Experts of a small language model.
Size: 14 layers, width 160, vocabulary 5150, 37.1M parameters.
Below are experts of layer 10 (counted from 0) of a mixture-of-experts language model. Rows are named gate (a neuron's input weights, with its number), up (a neuron's input weights, with its number) and show model dimensions 0-39. Each number is 500 + 25 x the weight over its row's rms, rounded and kept within 0 to 999. Numbers have three digits each.
Before each expert's rows: a language model's description of what the expert responds to. This comes from a sample of Wikipedia text that the model never trained on.

# expert 30
What it handles: Surnames and their final pieces in name lists and rosters, such as Johnson, Smith, Pett-erson, Macpher-son, Gross-man, -ić.
gate0:471504484475523508498450529497549544458503533474507492482485501448495507518501492509524497453503487506492555510471531455
up0:509481465481483483507566498487485476489459475499493492513515506521513483512467476500506500524503514478498491495522479546
gate1:487541488502503525542474530522490499502513461518509486516502504512480504507497483477480509522471530484412525495495464514
up1:467473481500499507491525544542482507541525421520506460487511463482505503506486476498492499476496520525486515483550504483
gate2:504526525535545496501505508472512501540521513513551454516498498505519494485487518487497514464499483511485497527479502473
up2:504480476481485507485498480560469495509482527494510477513472517517491460511524550496480515530517523507517573477520476502
gate3:498530496518508464509462479491452474489538502497470493497469530527504517545461504523473531486533455459500523488488504501
up3:514484513518513535500507524520532514545474474523518521525517537468490468473494480498501484525467529531495471488513482439
gate4:546512524510483460513507516508484464485518531513529482465434497487525504514505470497495515492502541484498505538519517538
up4:516501494485528473490468470497491519489493505478486492517503534509469508478509537490528546524524523505487492454486528434
gate5:474519527534496466467513486531507502494510491522498524474521530489495510485510517513546524466539458513475469529507515558
up5:500489474505510523502522474529496470532446494513480552498516489488540524538495485500516505535462492476508490484514517513
gate6:538509539471456484505521468502566470487499495501533458461499507491480497542501523505486481464478496521532500536477479526
up6:521450442508533477500463517493509524521448512513483517502532468430480460486501494484503480558478492458469519472507472492
gate7:493531545520489484476463495533470489498519485514534483483535506527508527508450498496544508476521501455478496499506474483
up7:489499523490518525508509486519519466544485498497500488509524506505492470540484500469484477494480445496502503471491534536

# expert 52
What it handles: Nouns right after the or The naming the topic, e.g. term, source, company, round, plus table dashes and separators in markup.
gate0:518512510472510497498514513492459445499542468508478507494433493510489515507487506470450488540509485465484543501526519475
up0:492476445520487533458531548496486518492526472507493513498475496528494453487504464513503458490451509479518515503543473544
gate1:522535552553510510481490498492510502503462469509482516495531511466475498452453526492537469475478483506552492450488494524
up1:508463500474516491495495517515487523457524472475518512491474534480475455486519473526442523485473451506487484494484478416
gate2:529503506503485490536516516530507512486483545502542497493449475490463505498499508501468522525498457493513508481562526528
up2:499477501477517479487463494460495522467521523471485457480519576517495511549498497487493513451457526486502523499455576483
gate3:517536510505510476490461482481541508511441483448471491515484520558518482492516489517518489565505464491506501515494499502
up3:496490507501534505500497532535455526502478504538494444485418450545478489490552493512500461534478471513479512500493484526
gate4:493513460502516503510490457524501476532513517550519483502507509474470514495494471463506500495508494462553501527521531542
up4:493466489493523507509486474476500457517493523519469446475509472483467462547489507485542481490538483494481528480499545520
gate5:447482484497509484524509559484480508465476482470449524487512489518493465505490503499478541484491518483468466504487505497
up5:501506502523514480473477507526498500457525467472442502484528518479499511503491483521500517488502535502492563459485486506
gate6:521501480509463486515560477509475490507487543505512545516503527489509505463497498471489484516465526493500515554454493530
up6:462488514514523519516499499525526519514533489520507513481484477510500494533481475524524516508526488466506487500559490471
gate7:483472487508510442530469501529509517535503515495505524511512552486511476511452493475461499507508489506473497497484509501
up7:485484487555520494469528485511528474482475477540492533477523512473526535511527496504518521512567503466502476497475533540

# expert 33
What it handles: Word pieces completing a word after an initial letter or piece, such as p(aper), dep(ending), l(ot), ke(el)ed, c(row)d.
gate0:526492476491464473500504525489513477519510469494500515510504519471498516541476526495555520515527480532518464489486505487
up0:498529477473499513508495461534522481474464577453483508514464493499535480467517547512515508440513492502478482536491506497
gate1:482489491529511477513491502521511501480512536488459487479546514514487515521519547466473503488491481504523519463480471499
up1:534535517468477548512503471482465483483535438482500500496453479477493499512496493525516485487514510512490508501498559515
gate2:488508510537533461484493482469495490488501511490504528487471512525506494497495552492444525536502491483504583485491517459
up2:485479431460487514516554489549508526491493496501516516526474491483481480474514439510552485455494501485493472511504497548
gate3:476502495542504495499522537520501475512532530499481474516490488526482514477495544536530497521533499454502541518479493480
up3:495497494513488482480509464471501498538543516510445487509502481485493456490479472516500514504517512438517478495469510502
gate4:498502504524519479510522554460545468492529493461478512529519511494486480483492496552495544559537505488508550480499470487
up4:539501445497487508523476510508498525436492499495513559519521515456493519410487475495502460469473479488467513522476508496
gate5:488522506520516452521477520479526472498510497514519491521493501531490478482484491498471496469470474436528508485451500505
up5:488491533473468521524494505491485476495543519516518486534531469489488559521528507526505494537471550509501503463551544500
gate6:540493492471536479507535458510495524516533502491472505463539502499484482530514480546525530522517481503494520540499508497
up6:502500488516531513481496490508506519486517462512497522476485516535478526548520465503523523510486527509506505506495536520
gate7:491500486516486479518524541481500484465524493522454521502523529501511513527461491486490511550483449497536487503495514496
up7:508507491472456470489452494555481489493496492466516464483464473505511473501501520490504494442517522522491494524501482521

# expert 53
What it handles: Pipe characters opening a new table row after a line break, plus number words and determiners, such as two, three, several.
gate0:467465468523489491489471490518519467502536529501532477500511519478510495484519505508494494539484464547538533526488485519
up0:447452475530467510506473473450519512500561518522485473475495481490471457467511503497475505493498527537475510526509500527
gate1:491474492459521490535498480516484519510464495493484513522487465489472490518517491552529511503498476515475508534484524512
up1:488513478482475513470531507505491509482532509510486522518442504489530503460500560463477502494512526447508482437490466517
gate2:524473502458451513508503485505479501489514422495488502506484528477510513520499546467519544496483496492499486495524530496
up2:536499495474504505503551555498547479528479499461512531489500468524490502531492469472502536502542484537495504485504498478
gate3:502485511459485459480453501492494507503501486505456499516498498520536525494558506464482512533527480495534515513523516510
up3:472450487471486463521503506503503510506496520489456489514482452533536553486548529457472514521495524492506549494499513509
gate4:478484488453510446531517473520498496561489438523469484506472485513507512498485499483496487501534490477525484532496496511
up4:474472509456466509510544487517490499527490458510481460495492506528519512532482459499455510486534511472533549486560481474
gate5:539492529508493482466472480478505480516502502500515478494473492523495488478503515482537526525486522479514503498487481485
up5:467483492471488459495558501546490487510490496511492525492513480497466533484465513497479489539466509526530484482495538474
gate6:515446474527500448477505491464519528505519509497491520491492518507491485507497460513515502500530494481501486517486516513
up6:493506492484489496503511535497485550524482507474485539496568486489511507510486479501518476517503482528511481495457508503
gate7:502499507467508541532464550520480497488480510518505506476490476494446515550557470498514482527511449511484502556478515488
up7:465457481470504500519528482532518510523448495468479490482487523506474465494471460492455492482506527509467563476521506472

# expert 42
What it handles: Conjunctions, relative pronouns and sentence openers in running prose, such as which, when, However, Although, As of, The after a period.
gate0:502508496527478466455488493513493513475496518505499503494517533501439485502457513515490536488538557541541488502484532509
up0:527502544504532499458523526478452553427520514488483475492473505538509460537477523503466520480529483542533468505466532510
gate1:538502513551523534498476525523545530508510485512482490466483472495519502512495506476536511508459467500504483557515516487
up1:469521480496508453495518534486502482463499488515530502519461514505485495509501467505540518483500547537474510532570498503
gate2:517502433509550545530487496498510507480520504496484554491515548501495504515508470530513513499496527519464448502519513503
up2:531510511539525477504479538492484502534467423479511488528482487478553532491476487467496498478516498513526497500461452492
gate3:500529485545460487497504470520484535479526499486544515483460517491524477506495500514501540476508469498514526500483516460
up3:513514491473498485530447543519522481482476493479461467531511475515495473522521498453524522521511489542502467516505513500
gate4:506465529522516482480500486498472493476550470484513500508502530490526498550454509515486515465503540513528506521510546485
up4:490488481519515514508458505488505554474484504505500527497518510519526529537516479550495537469477544543481481545545493469
gate5:537506495513522502507503464488509487479498483514511510517495528497526521546501464502503507508516430490509525470508525504
up5:490478497464455502498489505497489550506459552531481498500502529470524517477487487513493545509476433503493523547467543506
gate6:530489533517454492516493473485500476513495457494484484497537501471478492484531519534482519509498493521503475485496489497
up6:459487500511503535455491548506502504471476486519520509500471515565530488508489539504522514488449486520536506464460512544
gate7:501487510505497496491471479508484491466470469474470481523524519488498462517491485457495480457521532487540510522483506499
up7:489468509488488468469481477525510493452455500484487493485466546488537434474531495486496463474516537541510508528531535512

# expert 45
What it handles: Articles and possessive determiners before a noun phrase, mostly the and a, also its, his, their, possessive 's.
gate0:531477516486495523474503498533464485506512509481471482497502516489456499492515471479517487538493497488525487532510483480
up0:460511474543497514490523512472489531483506471496544516495520504548498503511512518527486476476488508505481444478494499514
gate1:516484440500472509497502440517495435470505496496508513491513544515498486465468488485501459540477469526496514494537498509
up1:484516560507525502499497527490504558541505513532462475532503450484507520550499515504480522487522520497517481491470492489
gate2:447538484523514499514465496484490451499475487554518516503459505488516465502495499454529486536481506534541502506496544501
up2:553477516497486482514481518519489477491505476454539530470541517493512519487556502514481483511491487464499532520531446504
gate3:508448449536493517504527501475509500466471468463462478463512535471502490522510524460515479507493497494497493508549458448
up3:542487538467516504506468529486500507485541500461557502513489509501489501513504509501438502489518513493480480492528523526
gate4:505493462520504485472492477495507526458491496463513504480504504466501513495499479533458512529546499462489519507510524462
up4:522512489547480490475498492504499497459532460473515480540497491489460533482478471497455485497493488487514538458519506497
gate5:494500490487470498504508523485510498476499512473461453501504530548483441489501519518504490448452449452526480467519475472
up5:477431523514521482528494474496474523500508506469503525492513504482507475496462498475500479473463547521490505503477510504
gate6:503514481525495539496495507527483468491526449498502460461515502475477527490506489445566487489529478523572480487530530461
up6:512522549486490498519497465516524508465521495488499487493473480482491522519496460480529526551485505496467489530542492506
gate7:494528486536464508479484524493472495483517492534513479510476529491498515476511503514480527498480509534465497526470515510
up7:523457490480493500483483487482543501558497523490525523520529534535480491521535477504522516530509519513543480489518511464

# expert 10
What it handles: Nouns naming a person's role or occupation, often after a nationality in bio headers, e.g. ice hockey player, politician, President, coach.
gate0:541541525504509500491525463479494501536489561540476517479468508487479481487510510514503513489549510524509507545478498506
up0:499489474488476508485518533474503466463497491466470490530511515470497519504473453539496524500495521450494503478519489557
gate1:525452483511493513535485526547503462482529532507509525485520530513488499498468525530507506507502517534505511504487452488
up1:473520506443520500510492501506485512531470468528501462499508500491532522515508470460477509508521510479490464458511506501
gate2:541490490517468452538497476522481479500508530538509508512522473513519532501486478582483480486496504514511512552476472545
up2:435500495462494507491511498480495496475482499483495556464536512505483496513517534481510490479544506479540543435491516462
gate3:470502510530544494507531540502492530501478464457500477531492500460485486449487539511505447497476511510483470507502474459
up3:493485532493497500447509500513458502479516477470503503493465503439467509477532553482489492472494535459498523485503502523
gate4:469499543556544518505475511463533491496516461516477497484521521540498458526456491522466517503523480523516561482534507442
up4:505484498493502478519469528540501526531476546543481538558490505500509489493462499444517516527466506463477469487436497515
gate5:518492514516524559515449467508478535509487509510470478516508524524501508494478499471504538514563490507522519506447527522
up5:508496542515518528496501485493483528500514523486480464492502528521490503502496498454480478522544489491567520525465541522
gate6:500459440536456493503513522521546476455504536490515482483488486480503501496472480517505500484518522512498514506491489513
up6:502464464566525512485494493535525478457524548515538511495512510462479498504474516506467551472538498534495520510492496472
gate7:525494552520461489501512525508510513487492493478533473478511501476516439516522487493489500508541448517508529462493514520
up7:505521483464515524521498496490478449520479539523495522524514462490467536508491515508509547501446497525507466542492447521

# expert 3
What it handles: Digits and unit words after numbers in stats, infoboxes and tables, such as km, %, million, lb, cm.
gate0:506505498542526448486500481520536483525534484549482504501491545525532493491535443514494484513493503491498503559486508492
up0:499514491516510491492502458558537498499542526531467489501515547536497522456532450540500482500491490502526521539465499521
gate1:459531535547499468478505514497512508522547464535508489515519466495533497505503495496518518485517496439518513532501486514
up1:451527502509516517461505511509491513523540477530480479493517478505530489505517507536510510496497499462495499509498499518
gate2:518483461433489501564522513522503464540513484596543493500510487521493505524492486503539537505530469493556489515505541447
up2:515468499508492466482500538496472506537511517483512527565516466509546525499520532486480527517501498527488494456517476576
gate3:478547485560455495482507516469489491496580454489498511515509485501505494514481483506510490515498501507499490541512477510
up3:540487526473548502491501488518514502514478517536498524517480537489509478490466469499488506532484545482477517471522500520
gate4:442528510530488510502522526491479496499486495490447467530474529484498525491477513530523534521527517512493495483460502503
up4:539471485473504532473485450530495468524497500507530545503525514464479489499480495512478504479496549513520495489544489529
gate5:480509531480496518527487479512561478501478496485527543554442510495537490539466550481513507470496481508456547531485544535
up5:506502527446502514511442483466533508498481504524517529525436511498518502513490522497522500506474484513438567544510551519
gate6:539512481487485455542493471474506510525490480579487486494483557531536506491482515560506468513504461525459554474495458503
up6:479524522522534472501490447462542480499502471556473497479492566517482525515504510492481533511489454482498566509470463510
gate7:456522482530531497490503483481482494463513483498534508531505458481530543484505455460538440487458514555494536505494487492
up7:508487512500538524468475523515458526515529517464509553497525533493470538510482483469511514483499523449458468500555484494

# expert 12
What it handles: Colons after field labels in infoboxes and lists, such as Language: and Height:, plus time colons, coordinate minute marks and some list commas.
gate0:473509477526504492503517531516474520515513447480438470536545509484527529521548468494435552505468483462512523549531538477
up0:534527551498495469509491485520508452472479514513532556473481456504504512503426516522540502498505542544476507496495483501
gate1:530559526512495548502512456512507498497511510529506510538518491523504511498489493496527489449537453497522467525520491486
up1:504507524480487490448511488504514504499479542547484479509498483543484519543506518487539521481497459459518497480481512533
gate2:500542481533457429538468498517514480496461499519489488515513516533519464540488496465484497473500518525488530475487475486
up2:498529492477464516495477522462470452532472492488495540478511484449469537486529515504523495509516498527527459527513492514
gate3:451558457476488463542487524513514484515535494485487487512518499502487523492463489438465503469480468473541508537513493461
up3:452516490465494463495480524475500490497516502443464470481498498505484490483484524435478491485455461477507500513510501488
gate4:473490486525459418523477482518506500495496514499496490493535506458531459507487534472476525460489470465508473483501465531
up4:519462475480522552486502460502496488525522485541519515490493466487473530492499459527489521531477542527494492470516531452
gate5:503501480501487487506475503517495493488499517515505497437486514524504505497527499467533508469488459553521485529517475495
up5:536509462489467492533446489489487487530536511549496490489465524469460528487549517494522527469453461524498501524523510474
gate6:491535509531486484468467490536463473505494456469464513524484502439517545543484503505482505468475490487525487492515525484
up6:437518467494472458505508501482470515484532503482476477503417515465484482519512513482504460447492503469499482494473508557
gate7:463561468493495484513508458509487483492499478512519462480521545489505472506492470469490450451499457486494513522507493523
up7:505531450459525513540524466528502491508470478515499468507564554515499484483517467448514502476515506485479531483494462453

# expert 2
What it handles: Opening capitalized fragments and accented letters of foreign or unusual proper names, such as Ke in Keokuk, McG, Bor, and Vietnamese diacritics.
gate0:509501491519497512495486503518523541493484503474506503500530515455542526505540493477498522516489520508469496474472531502
up0:495494506466515532545480479471498486484492464464474533519508506509527495518513512472489519497474560531474527476507526489
gate1:526562513507488518507507499520480490516491512465457495495521482550496470515493495507496537484494520480498526485505548517
up1:491485513539461469463521536506495499517502461529504471495495470455523502492540499497476516493542512478502536486520506487
gate2:527595503517479497491504469524505521510499477518528484441482498505521478507467508501513536477533503511506493497484548471
up2:521491533451474516522483509488526509521501486519534529515456504502489498448494468502509484484537498530565492501504471518
gate3:514506482502468496489482488510500518518489519500488477491502471493490504508479497547486507511520479519462505532522486540
up3:486514528522507512500496511502442528476540478502483520490512555523551458483481500465527498498511488494507516496497511474
gate4:509489534494473485479505541508497525497548499513493473493486499515557492515495498483558483468513481487488468544517490498
up4:531493504506496526488471501495513565500557502520506500499461476577468493506513510475558525527520529507493498480485519495
gate5:499480452510486489517526478509500467509498488465526491487544545487495564533507545526511516485470508476493497467457494534
up5:462533490505555518496520494453514454485499499416513495524544509502487497499519482505503508510479487514481481456498506470
gate6:473514475469470500526507477498496497461530530518510529511501510478495507482485493534503541486488525459501523522503512520
up6:474477485518491514519522569467516500520500509549512519482539511449502528482517491483534518505518475509451504549533539523
gate7:503500503525503516532459470543493524537496517481491449478511474542487496538486494552565493500517474528537505469532535495
up7:514457527502508475470477454506465526527438507507503472514507505542482493495486474503483486521487478505472459504524505487

# expert 24
What it handles: Digits after the decimal point in coordinates and statistics, such as 40.01-8, 86.-1, plus direction and position words like north, part, end.
gate0:462502454466433502549526528466487505475518507542541486490493510485506509487551498530476512448489519520510485528505489507
up0:478535522474468468483473464478516495493494490511489508527512518489514536473449480502528490500489515460549503456516448507
gate1:527491514520511523526501490525491525558521496550519510519496504482539490542454487517523547515498427490513508582515491480
up1:515500444509529502497531510502464493486547520491543479457495503495484476497511548513507516518514476467474530507480487489
gate2:503502490521507513518478494507502523523522468554508538475503540522495482506511466503469470472517512518500475505442502487
up2:497513462508560508515501519475479511504511502502479540457511524508511499469485504488479511467515504531521506471521478502
gate3:469500497502530517466488476497496462477514488536504516510485494539486473530497484499496485496481538549502542526480524511
up3:494504510535455496490487534487470480505511514526497444482494485472472466519510495493469477505466531501483480502539471526
gate4:523496491454505457486512507470553475506548502533554524502501485496509478510514493473462489484506468504525507537446505499
up4:513467470489516477514498508492525484531509495496530539512472507509521457510506515474493511498516482519508513502436484469
gate5:507488518464528530439462447493493507504477457504468468479541493507449533508496473521472524449509490495524534520474531494
up5:527497459516490474496488534499457507507499553495539449465492517517530493501477496484502483542513486467493491511472489469
gate6:462530531508527441486486489513530513508515524524503508495510486508505540512548488491496452479500468516520519524457478475
up6:480523520497502451496480508518544491512504547505488523480467523534511536508559499491534464493502445517502496498443468481
gate7:489472515490529468481517487503506495508481513516506499502496531463484501498540479444508510539483528558490546526512514525
up7:499472519523533493508528492470486464537458540557517514472487544462488490519507513479478522481507524545483477475457511498

# expert 56
What it handles: First digits of four-digit years, especially the 1 or 2 after spaces, dashes, or pipes, such as 1-980 in census tables, 19-89.
gate0:524452565503516534474488551520528536498468500501527533504506509528470498528487478511448528517513462528458477500476522467
up0:452510499492497492492495503541475473500523535501507490490507523458498528502532520502470517526507535503511515467492519462
gate1:509534487452478473552494483478459526467542507523488476537526483494495486466458476491509532448539502494532556510515534526
up1:515534502545535505488479489505481532493524495517473474461478508493478446511512504466533530467500490459495483467461454507
gate2:527516587469475554512464496489474562513532490556494510490506484470517506494511500531434535465513487534470502508498510463
up2:471505499483524502492498475502467508486468508515503494495488521542519481495490546556496477438551511520493501496537515482
gate3:478477539481512477469500463518492494495535517527477485512512554468504516497510533532502483479488546480483515529486532505
up3:517493463497478481492533514490480505441487468507524473516480500546536521483435494514570497527524530534517468504505498507
gate4:515514544502475486449488476523491491522545489515501470498496458479528468507517493485516546465540523523527488531477538485
up4:508492499457477484492562502515512520490490497516484510514511511491502505520526493506497450502495524510479438500468522498
gate5:494526514529538496548484518534483495465487543524530515462481520519546501499512480513481490474480491491519487496519521484
up5:510501487473428507499530515500525530493489469457483489491500471512485517495536456500474473533531495502504488527487484537
gate6:507489484504513533539490482468476476499487536476511468495487560493488527502542537518540507567523481505500517529469488513
up6:488485520479512524531484468468489452521485519499534460494517535449510477485547499506531492567501494504480507542496480507
gate7:501537438532462478521509512492478487490515492508511534500498494561503464489546519451546476497559494505473571492508492521
up7:518503486463520497467515473502488519506485473519499475485493450514497504504512490488514538483502539478506484500470505473

# expert 28
What it handles: Opening word pieces of names and words, often Spanish or Romance names, e.g. J(av)ier, P(abl)o, Ang(lo), rec, Aust.
gate0:474517500521537490498485496477501512511525512505519520494499510529498498534489479493498525525520460511542540513522526530
up0:543538508476537471537483467527477478481528503516519476508510500477519499466519501476496483491495469494507472490521499551
gate1:472506514548523477516489518459487489513510535480518445488498526521555473514518481514488508499557470480468524498508485487
up1:465549531493500430500473493484517516479512511532472520461516498511513489472461467479512505487495507477511484547491453507
gate2:497524455530497498473491474508491494522505520467497512459517467560529465503481474537487452507511480568468540506449495472
up2:506486500485495515527476515487515454455509511567503468488478506493489526517510537460486493481502482456532466490490513495
gate3:505527485475528475519460468492466497505495526539495517503518517491527493536533519524487510507509510502507542532468510523
up3:509459506531480533511471540519493490499500491516494481510444543488506490499496472487503491455513489504463493519534515518
gate4:521507539523528503529494482476507493525509473490483468483548503467519481492490499521500491491479489469514510537506555462
up4:516471489447434513531492479458487506493544494446504516505517485501542476468474467514507495510531488492524502527524528513
gate5:501501514529522492497504495508499513497487515472526543513476514499518489526515487501479513483527450505531530512507508525
up5:490493458455494531495516505510469531492511480526495485495466452456494482483504539481525512543489539481476487481452506497
gate6:490511511516465498505495471434454455520536491475478470460502489505500470548495489517542521523475486498510470546503510507
up6:460546525468523529527489478475462507477511479478533480488496503510502505502508512503445484523546532533475501515491534528
gate7:456477500528474509554466505484514487549532523509512495476511496517544467548516460484452503490565504487514477523514471468
up7:471488477534477483557494495523535479501539542515496479482554529538556485533499478515484488476548494502507475532511475507

# expert 13
What it handles: Month names after on, in, from or a day number in dates, such as October 1864, 31 March; also table pipes.
gate0:505524516498482507509525517477477489497478456509510515494503532499529480465470483487535520517514500520527482523482521448
up0:535521494518462470519510484486503486493482483499534505521483468495532510518487482441477481504507515483522485471463511519
gate1:482485422511487517477497492549490514487515517463534534532488506543481491517478535530504481472525515470510497534532527470
up1:527525518544507533501479516482501469485519531531487502467471540500510473498509530524506484477520524489535534491491526519
gate2:493459519558479510499524490493500512499460457474499466500526497512523450515487487492498491525474495470494561486529506551
up2:514482520552524497478509494476496546515503492502450464510463529466493452492485494520481507484498536493553514479480513490
gate3:489485488503534451478501516442498460484474516499473490505507490492517523465542512525530518533476496515467466529514527505
up3:483467476558492486488521538473505521485499514467571505487517500496511489511506503509557514512474501474512467459503521506
gate4:444523540540552498504500485493523510510558535540529464507504509492515499570506513521498510469496483488514502508481477524
up4:505519493462485454523509508505512525471490530466495522508535466494522575521488479473504468486476533507463432522491522489
gate5:463545479494467496495469518495550493448487463498462528491515494466479488465538510474519491467512523509517503545521490459
up5:456529510490510508508477526472509494462497464543473528509496520464508495498498459471541468524523530498499515528510442437
gate6:468496488514532500477504488514494481508533488465485504486536499464540528548501516521445531450525501492536518553483516490
up6:562498489539505524482532477483483535517521519470459496507500506511482546480497508528457522430504496518508496457530511521
gate7:507546487569488546512449528459498482522485539526523472510521477488488517528490512496515473503458479550513455541496490505
up7:511448516511551523518498537479548510500505553496450489485471514483526502499504544526527488461481512541510486517481490482

# expert 16
What it handles: Given names and their word-piece endings, mostly first names before a surname, e.g. Robert, Barb(ara), Josh(ua), Char(ita).
gate0:483466491520537513480499476502478487505476500452502511509500428508510491544483507500517516514482476521462496511534525494
up0:509528463538472482497488547517531517496483513503491478481450545503497472474495518509489498487486486528507508503464476483
gate1:526482462513449548485461523477482485523495478511528504491496489496489484517537526475572537490517486519522492534526476499
up1:464509528506521476500532526495492512466533489514500470487493487473513555522497477527490514502467469542505500472503525481
gate2:562526449494515467489505469500513463451472496501503469467522515535510452551506534491512541477516484468519496534489508470
up2:457473499558502493532452488527541540479533534491502517508467466519502520517537485484525476478535495524481481512521470473
gate3:549515507469525480471468450547509485506487475523553494465530502489467529460483468502448439483478493462491561553457466522
up3:494518511486542469527464480527509447513493490495523548463490525531498520527502524489514446512536533501468476529520491524
gate4:495504464492507508489518538544486492506493500496486486482477529487506506470491524494507452493484467512535518533506509530
up4:504506534494467532480489511507499499505541528492530494487526490464509509481488486466458520518433513519486493513522490511
gate5:503486517525526509466499482482520511476532512502522534564494478503539498463523461507488500483465506474487471509467553524
up5:483447513507486525484534500451496504527538526488549511483545507458479519487489478522497518535506532510459506496482493474
gate6:490512483541533528518470505513458490470497495526523531485533433497493503503513488531524522480563473517464521509486516474
up6:530499523491511503508495505522521518506484479478511498496456481510515481515438486482523517498478469495511493512535476523
gate7:505517464515519477427509487489493490494522510532515470518512510520524492512527505497528509458503447513503515511496509517
up7:519492504466486547508472480469492494529532478461475523513489433527491512501471490492505524513508516520494489533485515471

# expert 55
What it handles: Pieces of non-English proper names, mostly South Asian, Central Asian, Persian or African, such as Kazakhstan, Khurasan, Yash, Raj.
gate0:548510486486456478489543497490542540478529498511481517504520449474503516506483472488480505480481510512533515516522477510
up0:459490514503508542486487497478525505501465496542489534507484477541486443501511504480539501462479508468528514514481501521
gate1:544507497473447506488494544472527445490523516505457505477478500466526453504505470488493537509484504531505531530485545491
up1:486488511505487520478540500478469466496492502485465539486517496518480480539474485485550499484521527538468488531524514496
gate2:499533483470501480492534464491504502506534516523488508509523516492500508518493493507541463485506517474479550523542482524
up2:489506485491520538472541453456481555457499505457518516514490500544495522508482476483533469472509523502492550533546535517
gate3:502493458495526500474481461460472500488481502483508500502497460497481475475540453510498520495467499484476468569508463509
up3:520452508449532490512428481503519504493468465483505493467514480506458494477487464475488524476463493466534460552552519492
gate4:546570447513498523481477510520465492492542457470504493518489533441541485491532474459487519510480486553493520533458468544
up4:492511515499484534511487488495507447537477506489475470518463503532519497472481518507473550509534459489536468509490502486
gate5:455491535473494496474520491554493502508524522481450507494539493486475458504487479458507499498468519537494492522490531497
up5:496514504514487530501526490516465490471489542465484508422470537524507466441521437510486531480506483523488491494540502505
gate6:508504467503547486449498486480453503519514479471509528486514534502521500484515523503526503436456481495483501552539505552
up6:495529482487538497511486472465505477503525515476501516488543554507467477503545482517464472476479511484482514517498485491
gate7:493482513520489451481520509519521502495544487543497495512539519479554456489503473450559470515502527499536503522511438473
up7:500478503528482515506525507509497544485502514520512482514520480571538520512485496505492474523493551482489537575505499494

# expert 14
What it handles: Mostly coordinating conjunctions joining list items or clauses (and, or, &, but, while), plus stray mid-word pieces like m, erm, p.
gate0:498498514521471501487460524438462501519492490519509489496530492519512529544501531547440552526511470526486505523504463479
up0:481548513533512498498475482546518467472468467489532482471522514482515482494514474500537516520510498528487504483517537516
gate1:482564474526544462501495529511477515508515503512476491547529524507491477514505509467497532528475502543493554511487485467
up1:520545497487504456515483487500513496501499486517462469503487526518427500527508495516488530517493507527502520499497487518
gate2:449515513487512471521455499487511495510501510506494515479537485470527476525457494541501528503532509491489486520508511496
up2:474493520458570454500456483510522500518531518491525496488511530453487537496496539504542521491536470454509488519536559474
gate3:472502491513511450452439515490499512496564493500481474511466494469529488481513538479498520456490486492494515492493401487
up3:457513481519499548496543484550499471497510467467486516515497461528487502519472480498502473494544512505495490484531524490
gate4:532545453476485513517518481553492485540507469499484494542543452475509483511486529509519529499484507497510508533478504501
up4:492474511495499477513433452536545551482487541524472499527497503508488504520436524509494505480495509482483539490526460508
gate5:470503521512477519500461458522490512506496552494516489499487476465567469535489498491525529526515469487494503505513473499
up5:518456511458524484486488498505484506507490469519484479526507514498476523484493481497532531519457512526514461455480493515
gate6:509480476501501512507483560535548510518474560490490473529506473489524509481485465517529518495505495500510504465489504465
up6:521476462504531522549481526477490531517489539464457508521515506510466486531501511514464507495516470513517466495523542500
gate7:483495495520504522486485511481466519504511518489452512479555555481445475514494510518545535485464485466470525491503519512
up7:540482479521567496526526524515530515533477518534510490483500491496483503495500448516498534481513516485480499549493495473